config.toml
n_layer = 12
activation = "squared_relu"
moe_layers = [0, 1, 2, 3, 4, 5, 6, 7, 8, 9, 10, 11]
normalize_top_k = false
balance_bias = false
lr_router = 0.000581
batch_tokens = 32768
train_tokens = 223000000
Below are experts of layer 9 (counted from 0) of a mixture-of-experts language model. Rows are named router (the router's row for the expert), up (a neuron's input weights, with its number) and show model dimensions 0-127. Each number is 200 + 30 x the weight over its row's rms, rounded and kept within 0 to 999.
Before each expert's rows: a language model's description of what the expert responds to. This comes from a sample of Wikipedia text that the model never trained on.

# expert 9
Infobox field labels. Field names and row-start pipes in infoboxes, statistics lists and tables, such as Passengers, Episode, Result, Principal, Length.
router,179,191,253,199,176,194,254,188,233,242,224,257,215,260,213,192,189,198,213,219,211,194,240,247,235,231,149,219,193,189,210,172,170,190,207,238,193,195,263,151,190,202,196,223,170,180,179,175,144,226,196,207,259,160,208,202,161,247,228,172,192,234,198,175,232,189,213,131,196,202,162,140,183,168,197,222,240,198,219,214,210,228,261,199,175,214,204,208,215,163,228,243,200,194,228,138,206,213,183,216,204,207,174,219,157,175,185,256,187,172,257,192,250,203,169,210,175,172,181,198,177,135,244,240,204,165,184,237
up17,222,206,184,208,224,190,199,203,197,192,197,178,206,212,200,148,222,232,204,228,221,173,165,212,184,149,194,206,187,169,183,239,215,181,217,205,190,189,169,187,236,234,255,264,180,216,230,221,247,169,228,166,181,166,210,229,188,192,198,187,233,178,164,214,198,183,185,224,201,196,208,225,136,189,221,181,220,225,134,199,168,156,203,222,225,227,215,157,192,234,185,199,210,199,192,221,240,251,245,121,228,216,201,207,240,273,174,234,191,242,199,170,223,233,228,193,264,214,120,138,210,210,136,192,192,195,160,197
up18,204,196,213,199,179,206,178,181,124,179,227,183,212,204,239,206,195,175,176,186,164,220,199,210,219,208,174,185,150,191,268,182,196,200,155,203,219,193,177,156,177,205,173,204,173,186,212,224,171,241,236,228,170,178,226,228,206,234,235,181,247,204,220,170,212,134,233,195,191,235,142,168,204,185,192,164,209,221,211,240,215,160,185,217,194,169,230,225,168,183,200,96,168,223,175,192,197,197,202,153,193,211,154,211,190,172,169,208,189,180,154,144,195,202,166,165,223,189,203,242,225,179,233,193,209,239,183,256
up19,142,213,240,228,208,230,186,129,209,214,238,175,207,158,208,164,233,241,224,242,267,195,207,198,153,173,220,203,138,195,176,206,209,261,216,208,200,152,139,226,181,167,209,218,218,194,199,164,185,216,207,156,160,192,253,189,196,153,192,177,149,207,208,241,214,197,184,128,185,198,187,219,197,225,182,214,163,191,177,242,225,241,212,214,154,205,192,207,206,207,160,229,255,155,123,210,193,223,238,172,195,234,211,189,188,215,225,203,205,188,228,166,225,174,220,157,264,196,195,240,155,230,174,196,244,230,190,215
up20,193,207,209,234,167,181,219,184,143,175,178,126,219,193,180,174,239,231,234,237,193,134,183,214,171,218,187,220,231,217,232,236,169,178,237,242,195,183,150,239,198,252,223,199,174,222,193,212,217,217,165,167,226,199,205,155,196,152,154,217,182,225,194,218,208,204,157,214,175,195,207,205,171,210,232,222,241,177,179,223,213,173,163,242,232,168,219,196,198,224,175,228,164,159,215,215,175,218,138,219,253,198,165,202,196,257,221,211,163,163,243,192,235,219,165,187,171,194,151,175,198,206,155,195,176,189,194,224
up21,151,187,232,172,220,216,188,188,242,198,210,181,243,191,160,215,270,214,181,190,206,190,239,194,160,194,194,201,183,196,217,181,237,186,238,216,202,239,183,221,188,254,214,172,202,139,199,209,200,141,207,192,215,205,226,175,205,236,204,209,191,179,221,224,187,202,211,205,200,224,188,157,236,204,175,227,286,224,222,145,197,203,196,209,220,168,214,229,172,209,193,173,249,156,120,211,219,202,249,200,201,231,192,136,176,179,188,206,170,209,193,156,222,204,205,182,202,204,177,127,153,183,221,217,141,259,206,180
up22,187,198,202,234,256,218,191,192,157,178,190,131,210,212,201,154,264,229,176,228,153,209,197,186,182,189,146,234,224,240,211,252,127,196,197,186,192,233,171,148,178,264,233,269,163,252,209,187,193,206,213,140,177,207,174,215,208,234,188,218,187,205,163,210,218,207,185,186,199,173,265,227,132,155,188,250,248,205,159,199,244,227,220,199,218,248,191,223,157,203,206,256,184,172,237,193,202,233,210,158,259,231,187,201,245,249,178,257,191,241,179,184,226,233,220,185,212,184,219,135,182,213,196,160,160,189,162,193
up23,212,170,224,148,199,186,132,203,214,189,222,231,187,208,190,201,253,239,206,199,190,165,186,195,186,223,185,203,232,201,113,202,193,231,222,222,200,179,150,147,234,215,198,179,225,216,234,198,175,202,267,182,214,202,191,222,199,216,217,171,204,156,196,166,208,232,230,166,214,219,277,216,211,176,186,214,248,244,234,211,183,214,188,222,196,256,190,256,162,161,114,252,195,213,164,187,229,173,224,215,227,164,161,207,226,250,192,167,170,260,267,201,202,228,155,206,257,180,149,170,189,226,197,201,165,193,198,198
up24,186,190,193,255,234,233,178,227,198,203,188,208,201,167,212,194,172,176,186,167,202,214,240,160,263,147,192,260,228,239,160,232,213,204,245,154,232,224,184,194,191,167,218,238,201,177,228,200,151,227,232,129,198,209,148,214,228,205,215,167,192,130,186,172,194,189,169,159,184,146,194,201,206,239,231,201,191,169,148,240,204,199,210,232,178,198,174,200,233,206,212,248,209,161,169,168,238,178,243,225,225,230,228,190,190,199,208,196,190,163,199,158,198,221,214,161,216,208,182,242,240,244,152,176,205,206,238,207
up25,222,240,216,254,131,220,246,183,216,199,179,209,180,202,237,171,223,188,161,178,161,222,190,252,223,170,120,246,194,183,208,179,145,215,174,138,163,139,235,233,210,238,218,158,185,162,202,229,189,229,205,257,199,177,241,196,171,220,213,209,169,224,186,201,226,215,153,209,193,191,197,254,213,192,211,170,187,182,197,180,256,200,175,191,193,186,146,230,196,187,224,184,218,172,213,201,225,221,193,206,138,212,209,204,145,211,195,228,235,212,184,142,157,240,226,220,153,179,248,229,207,213,192,184,205,198,191,129
up26,166,142,232,250,206,193,223,192,209,232,198,256,262,188,211,216,213,211,180,219,134,246,119,187,213,248,148,202,199,196,170,196,220,248,180,222,161,173,183,174,200,218,229,195,202,197,178,181,223,209,218,228,175,217,197,215,181,228,151,255,130,196,197,196,210,130,161,210,232,185,184,168,224,229,166,238,209,174,193,264,166,179,216,181,217,277,169,257,211,196,182,222,231,215,194,192,195,159,192,211,183,256,196,210,196,179,155,247,196,211,217,211,126,157,259,206,174,193,243,173,230,182,228,183,165,189,179,207
up27,218,197,233,156,185,173,199,209,203,233,197,188,190,220,170,251,192,170,200,231,199,143,230,227,217,245,191,237,193,260,162,126,194,197,215,192,212,210,175,167,169,160,184,205,187,187,200,229,228,181,183,184,224,191,175,212,169,187,189,225,183,222,237,194,239,212,241,173,219,199,245,241,190,173,218,187,255,225,209,210,225,233,229,204,179,221,165,131,200,207,153,210,199,172,166,193,159,174,225,230,222,216,187,176,209,189,232,152,171,208,259,202,202,202,179,199,277,170,202,225,288,204,171,158,220,191,253,186
up28,233,199,216,222,266,176,221,219,205,227,203,200,237,159,196,189,240,191,190,263,173,234,188,204,252,218,165,218,156,267,191,147,219,242,188,159,186,159,190,228,115,201,197,198,174,185,191,202,197,279,168,215,141,213,213,201,178,170,167,203,155,218,190,222,188,221,213,201,200,173,225,179,244,208,173,221,180,220,182,182,264,231,231,192,198,191,189,158,191,218,208,219,250,188,104,217,215,225,161,203,241,170,212,196,232,188,168,213,174,219,163,241,247,164,237,177,283,149,196,221,177,200,178,179,242,205,210,202
up29,200,131,195,219,255,227,179,212,159,181,219,220,245,216,208,178,207,210,203,192,193,198,188,240,215,169,170,230,181,213,186,171,175,202,182,152,248,226,177,153,194,223,238,156,191,192,238,153,192,171,215,214,237,243,202,159,217,180,238,211,207,264,222,190,172,222,166,189,149,220,224,149,182,250,238,186,268,221,172,232,151,216,217,220,236,249,220,198,223,223,172,190,192,188,184,231,151,217,233,175,224,119,179,176,158,195,242,185,258,230,194,209,228,230,210,187,184,163,194,184,200,240,231,187,208,265,174,205
up30,168,167,204,224,220,190,196,218,178,192,143,198,184,178,238,218,200,216,238,218,178,197,173,163,166,240,209,197,216,239,198,268,193,213,172,168,192,202,152,229,197,217,175,161,229,208,278,239,207,214,195,127,142,224,250,218,219,176,157,252,166,193,182,230,156,199,161,192,244,182,242,228,227,229,221,167,232,235,178,255,233,201,157,200,197,213,206,204,202,240,187,237,238,190,143,227,217,191,175,191,147,193,153,212,199,162,242,113,201,238,204,204,164,203,224,210,220,213,201,219,239,271,161,203,175,232,205,191
up31,226,213,211,193,203,214,148,193,221,202,161,222,258,198,190,194,208,183,188,172,225,203,188,182,196,191,201,225,185,206,218,225,202,280,141,173,193,219,191,210,213,171,166,178,159,168,245,204,216,138,224,161,171,168,198,244,231,180,217,204,232,205,207,212,221,229,190,291,225,213,222,198,217,207,188,201,194,208,157,231,253,155,205,175,175,180,190,192,259,178,252,217,200,189,129,211,183,209,178,190,204,151,207,218,239,212,232,200,229,208,201,205,202,212,144,232,197,185,185,138,219,221,199,181,151,194,238,155
up32,186,163,236,210,227,191,132,215,209,180,130,203,165,210,163,212,209,195,211,206,209,189,165,192,217,183,176,183,207,237,175,169,195,233,166,182,184,191,193,176,192,137,219,216,220,210,222,206,223,188,198,165,208,189,213,204,152,237,244,231,196,199,255,200,155,163,222,224,233,161,301,247,218,216,237,160,222,246,178,233,168,173,214,219,174,210,170,187,178,211,181,200,257,166,213,191,232,205,208,212,181,212,170,239,190,250,178,189,216,183,239,251,175,206,174,217,228,199,183,180,220,182,218,135,184,227,230,238
up33,167,229,178,179,150,107,191,204,188,173,193,198,187,199,193,220,202,237,173,190,226,236,155,186,130,195,186,176,215,151,220,270,149,185,235,236,175,184,209,274,260,227,176,182,248,194,221,185,209,207,173,187,156,244,235,229,210,138,160,195,195,175,184,231,168,158,168,187,255,204,207,153,186,206,196,218,201,252,211,209,198,156,206,254,164,176,189,194,232,239,205,170,248,146,171,206,196,162,167,275,201,198,210,196,218,199,155,158,214,229,185,209,196,239,230,219,201,181,192,173,218,242,198,201,165,199,192,170
up34,200,290,241,206,196,243,182,205,123,246,201,195,231,236,238,220,194,181,206,228,214,194,155,194,200,188,144,226,200,237,198,231,177,196,260,150,187,167,179,162,131,202,220,194,188,226,182,187,219,225,204,187,168,151,204,224,174,178,147,185,151,239,234,167,185,198,153,183,189,180,190,253,214,176,168,198,168,193,186,168,211,212,197,197,222,178,201,190,155,196,173,241,275,187,204,207,164,224,184,190,175,198,144,218,207,250,190,178,216,198,178,150,252,197,245,174,153,198,206,170,230,205,230,114,208,212,200,202
up35,156,265,206,212,173,187,219,211,210,201,204,198,203,216,172,253,266,229,174,212,173,165,251,215,111,251,133,255,145,223,231,193,123,198,164,149,208,199,178,231,216,200,190,195,166,164,222,172,166,237,172,180,192,186,238,202,180,173,148,209,171,225,176,248,253,198,231,172,238,155,250,179,224,198,192,206,240,169,208,228,218,241,190,218,176,135,172,208,175,216,254,205,204,152,183,222,191,226,257,216,188,184,201,165,167,193,205,198,191,214,158,171,221,182,185,168,154,208,211,173,230,216,186,197,161,182,180,163
up36,203,191,183,219,170,150,235,212,215,175,235,211,188,204,220,222,207,180,205,200,166,169,210,184,213,207,227,222,198,179,180,187,202,196,207,232,219,197,187,185,180,217,174,146,248,170,199,275,213,178,172,230,238,208,207,203,148,242,202,214,221,204,223,180,171,155,194,199,226,205,233,201,153,224,240,224,219,225,229,225,258,213,149,240,182,217,187,189,178,165,160,184,192,237,204,202,172,142,200,188,186,144,198,164,194,148,294,164,167,213,213,182,188,293,214,231,221,228,154,242,264,179,208,211,209,223,166,255
up37,176,167,206,162,219,159,171,223,203,189,204,233,187,193,281,202,227,195,161,195,203,190,188,222,223,190,179,184,180,197,164,262,215,189,227,190,194,194,196,195,168,167,188,174,231,236,183,215,225,137,218,153,190,152,203,258,182,202,214,176,111,245,168,190,148,166,252,180,206,214,175,190,201,170,206,245,213,168,202,235,198,172,218,197,154,202,215,205,187,180,215,231,221,139,123,233,204,150,191,206,206,172,242,172,248,142,200,252,170,249,232,218,206,187,187,180,210,193,169,194,222,215,170,185,144,182,160,176
up38,180,202,240,194,161,229,201,224,207,225,208,212,225,224,184,211,229,151,182,185,239,142,215,238,200,204,207,251,200,120,175,194,191,217,174,161,196,219,217,217,203,176,158,170,165,233,223,143,201,267,217,209,211,155,238,219,218,222,198,177,162,209,191,232,225,232,223,201,227,182,198,182,231,201,214,202,248,121,222,154,158,227,168,170,155,202,203,238,215,210,287,208,239,203,184,211,235,225,218,194,161,199,208,131,199,178,232,233,150,195,199,195,196,212,157,171,164,215,163,180,230,168,169,223,203,209,213,213
up39,241,134,217,173,182,199,198,206,192,172,222,209,239,175,260,210,236,200,232,279,185,174,142,192,245,176,160,207,202,204,205,208,242,135,213,171,216,243,230,176,129,207,222,179,203,204,197,215,164,214,210,182,208,224,210,172,127,201,217,198,203,201,223,191,163,203,218,203,221,215,245,159,247,206,217,128,232,178,253,267,223,223,242,185,173,236,185,188,157,202,217,220,241,198,195,228,185,215,211,181,204,171,232,224,196,236,151,210,193,224,219,185,275,235,200,213,190,181,173,213,174,169,226,228,217,150,240,255
up40,232,195,260,235,188,213,181,209,154,230,186,238,196,189,181,204,185,153,236,202,216,193,139,200,192,185,161,261,189,223,212,189,178,223,224,169,236,164,190,155,117,204,210,162,241,189,170,211,216,232,172,193,238,201,208,197,183,196,214,232,127,157,223,176,182,204,151,221,219,168,210,219,233,185,199,191,196,268,188,236,195,209,225,226,180,164,197,182,168,195,171,227,250,192,162,198,160,209,173,208,250,212,169,213,159,186,230,142,244,205,182,194,210,235,190,208,179,173,222,223,185,209,247,156,167,281,167,182
up41,227,184,203,181,187,185,223,189,234,217,172,167,232,201,230,242,233,223,208,215,211,205,158,208,149,178,236,207,213,167,207,251,141,200,186,192,166,207,188,207,178,218,162,150,222,219,211,196,244,161,170,191,129,165,205,240,202,181,211,242,171,214,220,186,154,168,171,210,210,203,204,155,175,206,189,125,260,235,228,147,133,185,208,241,185,254,216,225,203,179,255,182,164,191,217,208,164,211,175,181,197,200,202,222,194,227,217,199,176,221,217,237,241,225,173,230,210,154,173,167,175,230,176,167,168,236,237,190
up42,214,176,196,211,187,193,240,224,201,189,200,191,250,178,168,183,183,203,141,251,213,210,210,224,188,250,148,263,211,240,206,203,217,190,172,194,267,189,212,190,203,177,190,208,136,172,231,190,169,207,178,203,220,198,187,236,167,161,167,204,202,204,182,237,285,222,229,187,240,174,247,187,222,213,222,226,194,199,191,239,240,220,204,152,182,215,173,185,215,193,202,253,244,198,144,161,225,231,163,235,180,122,201,211,209,197,203,236,179,191,175,205,215,190,224,167,228,209,199,171,123,189,220,155,194,148,212,183
up43,221,193,229,157,238,160,242,224,219,179,207,235,202,146,216,251,235,215,213,219,203,175,248,166,232,163,209,255,236,156,210,187,199,159,237,168,210,162,232,237,159,230,240,87,244,280,212,172,145,182,196,225,163,188,284,218,174,170,153,216,231,202,240,163,197,209,210,223,226,183,147,224,212,211,232,166,227,180,214,202,211,239,149,174,159,241,210,223,249,171,258,239,232,164,266,171,218,220,192,205,150,213,173,194,187,159,197,194,255,250,219,131,169,221,196,235,166,201,209,230,199,183,167,177,171,174,203,243
up44,212,166,198,215,217,184,230,230,148,231,211,197,250,235,233,251,231,144,232,220,221,228,196,201,249,231,243,255,211,181,219,177,154,232,173,181,204,196,226,228,219,214,219,198,179,169,198,222,212,220,198,128,195,233,256,203,154,229,183,174,161,248,176,201,210,170,175,169,202,171,163,161,170,221,189,215,212,139,193,209,237,170,205,186,171,227,223,217,191,216,184,225,213,150,137,165,203,230,196,195,255,212,229,168,163,188,193,192,176,236,259,235,220,195,171,195,200,192,208,224,171,204,131,202,202,245,196,228
up45,176,141,206,187,186,197,198,246,233,208,203,166,202,214,213,215,184,192,186,188,175,229,188,202,245,211,134,235,212,227,201,207,215,186,224,236,235,238,142,169,209,220,141,198,253,195,224,237,186,268,194,203,231,218,196,200,228,224,194,219,205,186,225,222,239,199,210,175,222,174,240,187,226,172,189,201,210,172,124,212,193,207,205,176,219,155,164,170,206,201,153,232,195,199,179,217,151,196,197,196,210,224,207,196,209,199,236,179,180,198,218,187,215,247,167,218,220,178,170,169,206,183,181,183,174,255,202,209
up46,150,186,190,196,210,155,211,177,183,196,174,181,234,193,171,235,225,182,221,192,185,210,174,214,229,256,272,244,145,222,168,216,206,239,219,202,180,240,181,201,224,179,175,215,201,226,184,189,246,212,202,211,220,206,234,206,215,138,220,187,144,194,226,180,209,204,211,159,183,183,228,166,241,245,254,197,232,197,144,237,147,189,219,231,139,204,168,199,180,265,212,213,191,185,153,216,173,189,242,160,151,177,191,195,163,152,182,151,276,214,171,186,212,192,177,239,228,256,167,207,288,221,195,199,223,250,212,185
up47,211,202,232,178,225,233,251,165,196,207,199,178,190,172,159,183,225,165,155,102,202,196,232,183,222,237,206,199,165,249,166,200,229,204,243,194,217,168,176,193,168,196,200,265,244,200,170,181,231,155,170,182,136,195,191,195,157,192,229,242,139,214,176,187,220,208,172,197,181,211,208,172,177,238,213,189,157,201,208,238,190,187,148,164,255,203,194,163,204,228,147,225,141,201,181,182,196,190,240,186,190,157,152,210,240,226,203,187,212,195,255,199,204,208,164,208,179,178,213,258,190,159,197,232,180,199,215,186
up48,179,247,221,184,272,152,250,178,211,140,154,204,160,183,229,169,196,153,171,154,200,211,181,234,202,225,202,266,150,190,220,192,222,214,193,194,251,206,199,182,249,231,168,221,218,178,177,231,263,180,186,173,219,217,161,209,168,239,176,243,90,186,202,197,254,174,180,270,190,187,157,177,194,186,204,225,174,195,162,209,180,254,171,251,185,190,158,208,227,238,183,227,219,218,220,250,259,219,213,219,226,128,184,141,238,199,182,235,198,244,171,170,185,164,197,238,196,234,115,195,240,188,185,173,212,172,172,242
up49,142,171,215,232,217,183,212,199,177,136,182,174,278,157,191,183,174,228,141,180,169,195,196,210,205,224,158,222,202,251,245,216,163,169,168,225,183,194,211,251,190,246,239,138,154,214,189,231,224,158,142,197,201,189,202,232,176,182,158,189,111,187,223,235,208,184,237,249,188,140,245,192,135,222,188,251,258,213,195,245,181,222,171,222,221,164,264,208,182,187,192,207,216,208,215,209,199,176,174,195,219,163,236,191,179,188,198,176,211,214,176,218,181,239,246,176,210,184,216,186,215,195,165,174,179,241,172,225
up50,223,219,177,216,232,207,183,222,195,183,179,184,243,201,223,154,310,192,202,232,174,213,192,207,145,189,181,201,206,251,195,240,225,182,217,213,183,191,240,238,205,194,219,190,157,208,244,164,197,217,246,173,224,219,262,139,236,222,263,164,216,221,172,185,155,156,211,222,217,144,160,236,190,191,231,176,138,216,221,252,218,195,179,193,214,162,209,173,170,205,223,202,195,231,176,235,154,238,213,186,203,222,178,192,181,181,218,170,184,190,217,188,172,193,201,232,206,174,233,171,248,197,195,184,198,203,194,129
up51,144,154,189,188,201,188,155,195,238,203,166,276,169,192,180,243,210,138,223,153,213,188,168,229,191,256,161,211,212,219,243,193,113,205,188,181,228,214,209,125,173,150,226,165,267,222,188,240,199,173,227,177,218,223,216,186,227,171,228,259,199,235,177,198,229,219,195,182,162,192,218,199,227,162,247,200,236,242,213,243,143,240,191,210,198,218,204,206,190,185,200,242,224,183,222,232,265,178,199,221,200,172,213,229,183,156,218,194,199,227,230,224,188,171,171,165,172,212,129,232,188,199,221,158,156,149,174,259
up52,169,240,196,165,138,193,133,236,206,220,183,158,258,215,175,207,225,216,203,193,181,192,200,183,201,135,187,185,195,189,237,187,184,202,229,194,175,202,211,228,120,149,210,170,249,152,210,194,238,239,161,188,224,185,212,211,191,115,266,227,170,141,198,188,169,209,177,219,215,198,208,195,203,200,192,150,193,186,199,185,236,165,197,201,186,225,150,196,184,176,235,195,177,178,184,215,214,188,205,169,149,230,175,219,291,255,199,185,214,194,198,210,202,233,164,236,198,121,214,259,254,186,231,195,207,216,220,174
up53,181,174,201,212,212,179,242,197,174,209,169,243,176,188,193,197,196,204,201,232,176,133,210,225,232,195,182,196,183,191,196,214,153,198,196,211,217,174,206,149,191,224,122,195,266,174,216,191,245,158,208,198,212,205,283,239,229,227,241,218,218,181,175,208,209,134,210,181,152,168,160,211,176,177,214,196,162,188,158,177,150,211,231,216,183,187,186,220,195,171,210,141,173,152,121,225,196,171,176,179,203,208,242,175,228,220,192,222,194,241,203,241,186,126,209,234,209,150,224,239,194,200,123,217,235,246,164,173
up54,203,207,221,241,223,278,196,171,151,223,187,217,244,201,174,249,238,212,151,207,175,161,239,204,242,182,192,178,148,165,244,271,171,257,183,148,179,185,214,213,193,167,187,211,249,201,203,124,190,205,232,190,188,213,216,215,213,157,220,186,211,247,174,170,214,208,208,164,198,180,163,210,258,213,183,191,148,219,208,217,165,197,166,174,248,182,178,247,205,182,223,213,175,222,236,201,241,200,229,205,134,135,230,255,192,195,163,186,150,236,257,157,169,213,174,204,161,195,200,211,233,202,190,199,187,246,189,183
up55,192,164,237,248,224,246,188,213,185,200,182,193,180,177,196,199,254,172,182,151,166,191,231,189,213,182,197,176,152,255,209,247,179,200,213,194,190,172,176,184,228,187,153,287,234,208,140,234,199,176,163,198,217,219,219,231,151,138,206,175,197,220,190,169,209,180,175,195,145,160,157,257,282,200,215,195,152,210,207,275,187,177,229,166,203,172,146,174,208,164,197,195,199,252,158,186,212,179,264,212,181,182,188,238,201,220,188,229,159,212,212,206,128,200,216,224,209,207,200,267,236,177,189,246,189,200,232,189
up56,185,168,175,184,138,186,177,184,213,198,194,183,196,203,230,222,225,182,178,178,227,173,227,209,207,190,204,184,203,204,163,224,218,211,230,288,212,166,174,180,196,206,213,203,150,186,202,200,238,252,220,146,194,189,235,207,233,181,114,175,210,201,243,231,178,166,209,247,213,203,176,178,213,185,206,220,204,150,151,184,221,149,169,184,171,172,194,210,220,213,156,208,178,157,151,223,186,157,194,241,143,207,209,203,204,177,172,165,147,232,223,198,208,182,198,224,206,235,127,228,254,212,205,196,218,166,186,227
up57,163,184,227,205,199,221,180,203,182,222,225,206,191,233,186,249,223,216,175,235,207,158,181,161,225,208,195,154,171,221,160,188,210,230,187,195,227,177,166,173,198,217,228,199,253,233,248,173,217,230,204,174,209,212,257,237,215,207,218,206,176,225,161,226,214,194,226,198,232,210,247,159,234,226,200,204,230,204,195,191,197,206,223,225,184,223,172,209,232,234,241,182,163,171,172,194,213,233,239,246,172,185,200,242,220,157,262,263,190,236,191,209,152,184,159,175,182,167,127,222,199,181,230,196,226,234,213,247
up58,220,174,196,214,262,224,182,292,226,157,196,215,217,183,154,157,182,171,172,180,154,257,197,209,221,196,186,235,187,265,231,183,177,168,162,194,251,198,164,172,182,226,216,235,127,191,216,211,176,233,156,238,203,215,236,183,202,210,225,241,190,224,178,245,248,196,202,208,164,151,219,221,233,210,252,209,208,209,92,236,218,199,196,174,185,225,206,180,169,174,225,225,218,239,221,231,209,212,158,192,244,151,187,239,220,186,203,226,206,184,224,222,184,241,210,192,213,171,217,189,149,219,221,136,226,161,193,180
up59,200,256,189,154,182,222,165,189,188,189,212,191,206,207,134,227,237,170,193,216,223,154,170,234,152,203,174,226,251,186,159,222,191,224,179,226,158,220,222,231,169,198,185,150,172,226,214,177,200,174,177,150,212,197,206,230,241,147,197,259,159,191,145,206,221,223,211,218,261,199,227,221,178,202,206,174,182,171,170,199,181,232,143,207,212,212,194,262,181,174,168,236,195,151,173,219,222,217,193,240,189,148,226,207,224,218,165,189,205,206,215,178,224,249,148,190,260,176,151,189,224,165,158,203,247,187,191,228
up60,201,222,216,170,195,192,208,203,233,181,212,171,215,212,171,150,196,187,167,198,198,192,161,234,141,228,213,203,227,167,202,186,211,240,175,229,159,266,208,223,178,200,211,120,219,209,189,206,195,125,198,165,219,219,165,234,172,157,226,228,232,213,147,220,188,213,188,209,265,210,238,192,161,197,206,180,237,185,189,184,182,195,142,232,224,255,201,216,207,162,213,233,214,182,144,211,238,240,197,168,212,206,207,197,230,223,176,203,134,208,242,180,187,286,170,178,187,207,180,166,238,168,178,164,169,192,222,249
up61,204,186,209,206,208,242,244,207,189,221,213,234,163,199,208,214,209,209,170,178,198,235,233,233,225,173,166,167,114,258,196,266,232,173,245,205,208,173,154,157,178,193,173,253,224,178,208,178,199,185,160,231,187,216,237,240,139,212,181,227,153,197,134,225,221,233,210,187,178,180,227,209,245,190,186,213,182,263,163,263,191,222,211,219,223,230,178,219,149,211,193,198,166,221,243,225,220,207,274,215,186,149,182,203,182,199,173,245,203,279,240,219,180,145,219,183,231,192,216,211,156,198,213,246,216,244,185,204
up62,218,234,187,227,205,196,222,191,193,215,188,193,188,228,191,228,192,172,233,201,216,155,241,212,186,234,180,193,201,130,244,283,191,184,217,175,177,252,170,218,135,194,185,189,202,216,247,214,217,256,204,198,213,185,239,160,193,167,207,220,167,186,231,214,230,223,198,200,225,230,152,192,228,214,175,220,131,156,245,181,215,127,208,164,212,185,157,164,278,229,226,157,189,224,192,206,183,233,151,167,205,165,230,162,202,161,208,161,213,154,207,195,181,149,219,166,197,247,144,189,234,196,248,160,225,220,229,239
up63,125,188,135,221,207,201,201,215,219,163,162,236,198,213,192,190,199,172,240,171,210,121,197,199,196,231,244,145,275,179,246,208,147,188,170,213,174,237,200,164,207,215,149,209,233,174,229,237,226,203,237,169,214,217,231,245,214,168,196,247,239,183,175,218,147,276,187,162,204,181,182,188,137,155,223,202,202,210,199,221,188,234,212,226,204,173,263,228,245,196,250,177,197,231,204,252,224,141,143,202,249,222,176,221,153,150,197,232,177,167,187,187,209,226,220,195,157,168,199,234,248,179,198,175,183,205,215,258
up64,197,231,174,172,174,205,217,221,196,159,160,239,214,207,198,219,167,164,229,180,231,193,224,177,188,229,225,171,210,192,227,243,132,195,203,207,213,220,230,163,196,201,191,196,202,209,246,199,240,228,191,192,219,207,239,236,168,227,247,242,237,141,240,186,213,220,193,206,279,177,172,213,188,175,204,217,193,186,183,195,201,193,196,173,195,182,191,191,197,187,247,227,198,193,216,222,230,200,179,211,219,197,133,193,142,177,133,229,178,160,215,182,199,204,194,209,191,197,198,158,222,195,180,206,212,222,208,244
up65,162,177,182,211,237,169,188,234,215,181,194,247,226,210,249,208,194,218,199,167,166,221,181,196,205,198,220,192,194,249,154,296,171,188,178,190,195,226,148,137,273,167,213,230,139,258,247,171,181,184,189,165,183,181,232,165,233,243,218,223,187,196,212,213,195,172,208,209,175,151,198,178,238,205,237,178,229,203,159,189,210,176,207,210,222,249,212,236,245,176,201,215,240,204,247,208,186,199,180,243,238,167,192,220,178,186,230,171,161,196,228,207,184,219,213,212,148,191,201,192,223,263,189,184,182,169,243,205
up66,208,235,226,250,177,255,205,262,185,207,210,220,237,207,177,211,226,139,164,189,246,178,222,215,218,210,208,208,244,185,195,196,198,206,233,238,236,205,199,170,227,215,271,262,168,216,193,198,181,248,236,134,208,167,234,210,192,215,183,207,230,141,208,211,201,179,202,174,182,168,225,215,182,188,209,138,177,141,200,235,156,150,178,222,217,189,229,184,223,207,199,143,236,214,229,198,193,229,188,221,247,177,192,267,140,211,177,200,187,182,204,187,197,219,183,179,213,171,177,226,236,181,153,111,196,234,193,208
up67,211,201,200,217,137,216,254,213,192,192,179,217,256,196,190,245,210,158,205,233,193,156,246,193,199,177,217,229,263,219,205,167,214,237,254,232,222,136,204,247,266,219,210,232,213,164,179,239,183,160,207,177,204,182,190,217,172,162,122,213,150,235,181,180,208,203,244,218,192,188,160,259,172,215,228,180,199,196,188,209,204,204,210,238,221,174,179,194,189,151,205,203,200,134,204,184,155,169,197,259,206,206,247,232,196,205,226,224,252,202,191,195,209,158,189,161,213,214,241,230,243,193,162,139,188,218,216,232
up68,208,217,243,233,208,201,228,207,241,236,204,225,192,197,153,207,222,196,258,215,204,169,220,192,212,222,165,254,201,250,215,182,174,219,145,231,176,146,150,239,208,192,177,171,179,170,210,205,160,275,191,191,197,199,228,220,226,171,240,201,203,237,177,198,243,132,191,193,196,205,238,167,239,197,199,134,167,161,169,195,221,201,211,281,154,207,219,210,192,197,231,217,169,233,218,198,261,217,185,213,239,202,196,253,239,199,192,170,211,208,209,210,213,184,157,255,222,209,191,183,205,212,158,201,236,164,158,208
up69,208,214,151,190,194,231,159,181,155,195,188,188,201,209,236,209,198,188,231,179,197,202,218,202,205,166,193,209,223,158,213,190,181,193,188,165,227,170,162,243,253,219,186,165,215,195,220,231,178,178,169,192,180,150,206,277,156,205,183,180,156,191,167,189,166,228,209,162,163,212,174,222,134,191,224,149,219,184,166,175,179,196,178,194,131,208,172,206,207,189,229,190,155,195,186,202,147,220,190,156,208,179,172,140,210,151,185,223,224,255,209,186,224,219,212,220,178,183,225,232,232,210,143,187,195,203,226,187
up70,222,207,184,284,244,200,243,197,114,163,140,191,244,223,193,228,237,135,222,181,152,204,218,218,258,205,234,235,202,152,218,175,206,191,213,193,242,170,203,215,162,204,245,213,192,177,198,228,211,173,195,114,219,209,188,182,177,205,197,183,158,224,211,210,194,190,194,227,206,215,209,217,186,240,194,214,166,198,204,200,243,194,218,262,200,190,197,235,169,193,197,192,198,191,218,181,188,200,249,225,244,156,200,200,226,224,212,187,235,248,237,188,167,186,187,168,185,187,197,227,236,208,175,187,196,216,184,240
up71,224,200,223,203,209,187,188,220,185,192,185,219,195,199,251,223,194,202,170,188,206,204,253,160,230,220,168,174,220,226,130,194,147,214,241,189,147,239,143,196,205,227,214,222,210,204,210,175,184,207,208,197,205,179,235,235,236,207,224,196,181,212,232,164,186,141,189,158,177,187,203,211,198,189,263,139,221,170,196,188,208,128,200,202,246,155,138,150,205,230,177,216,188,191,191,216,175,215,199,181,225,206,213,258,188,199,228,194,211,140,181,256,189,223,144,128,208,191,191,183,248,218,185,160,212,255,190,191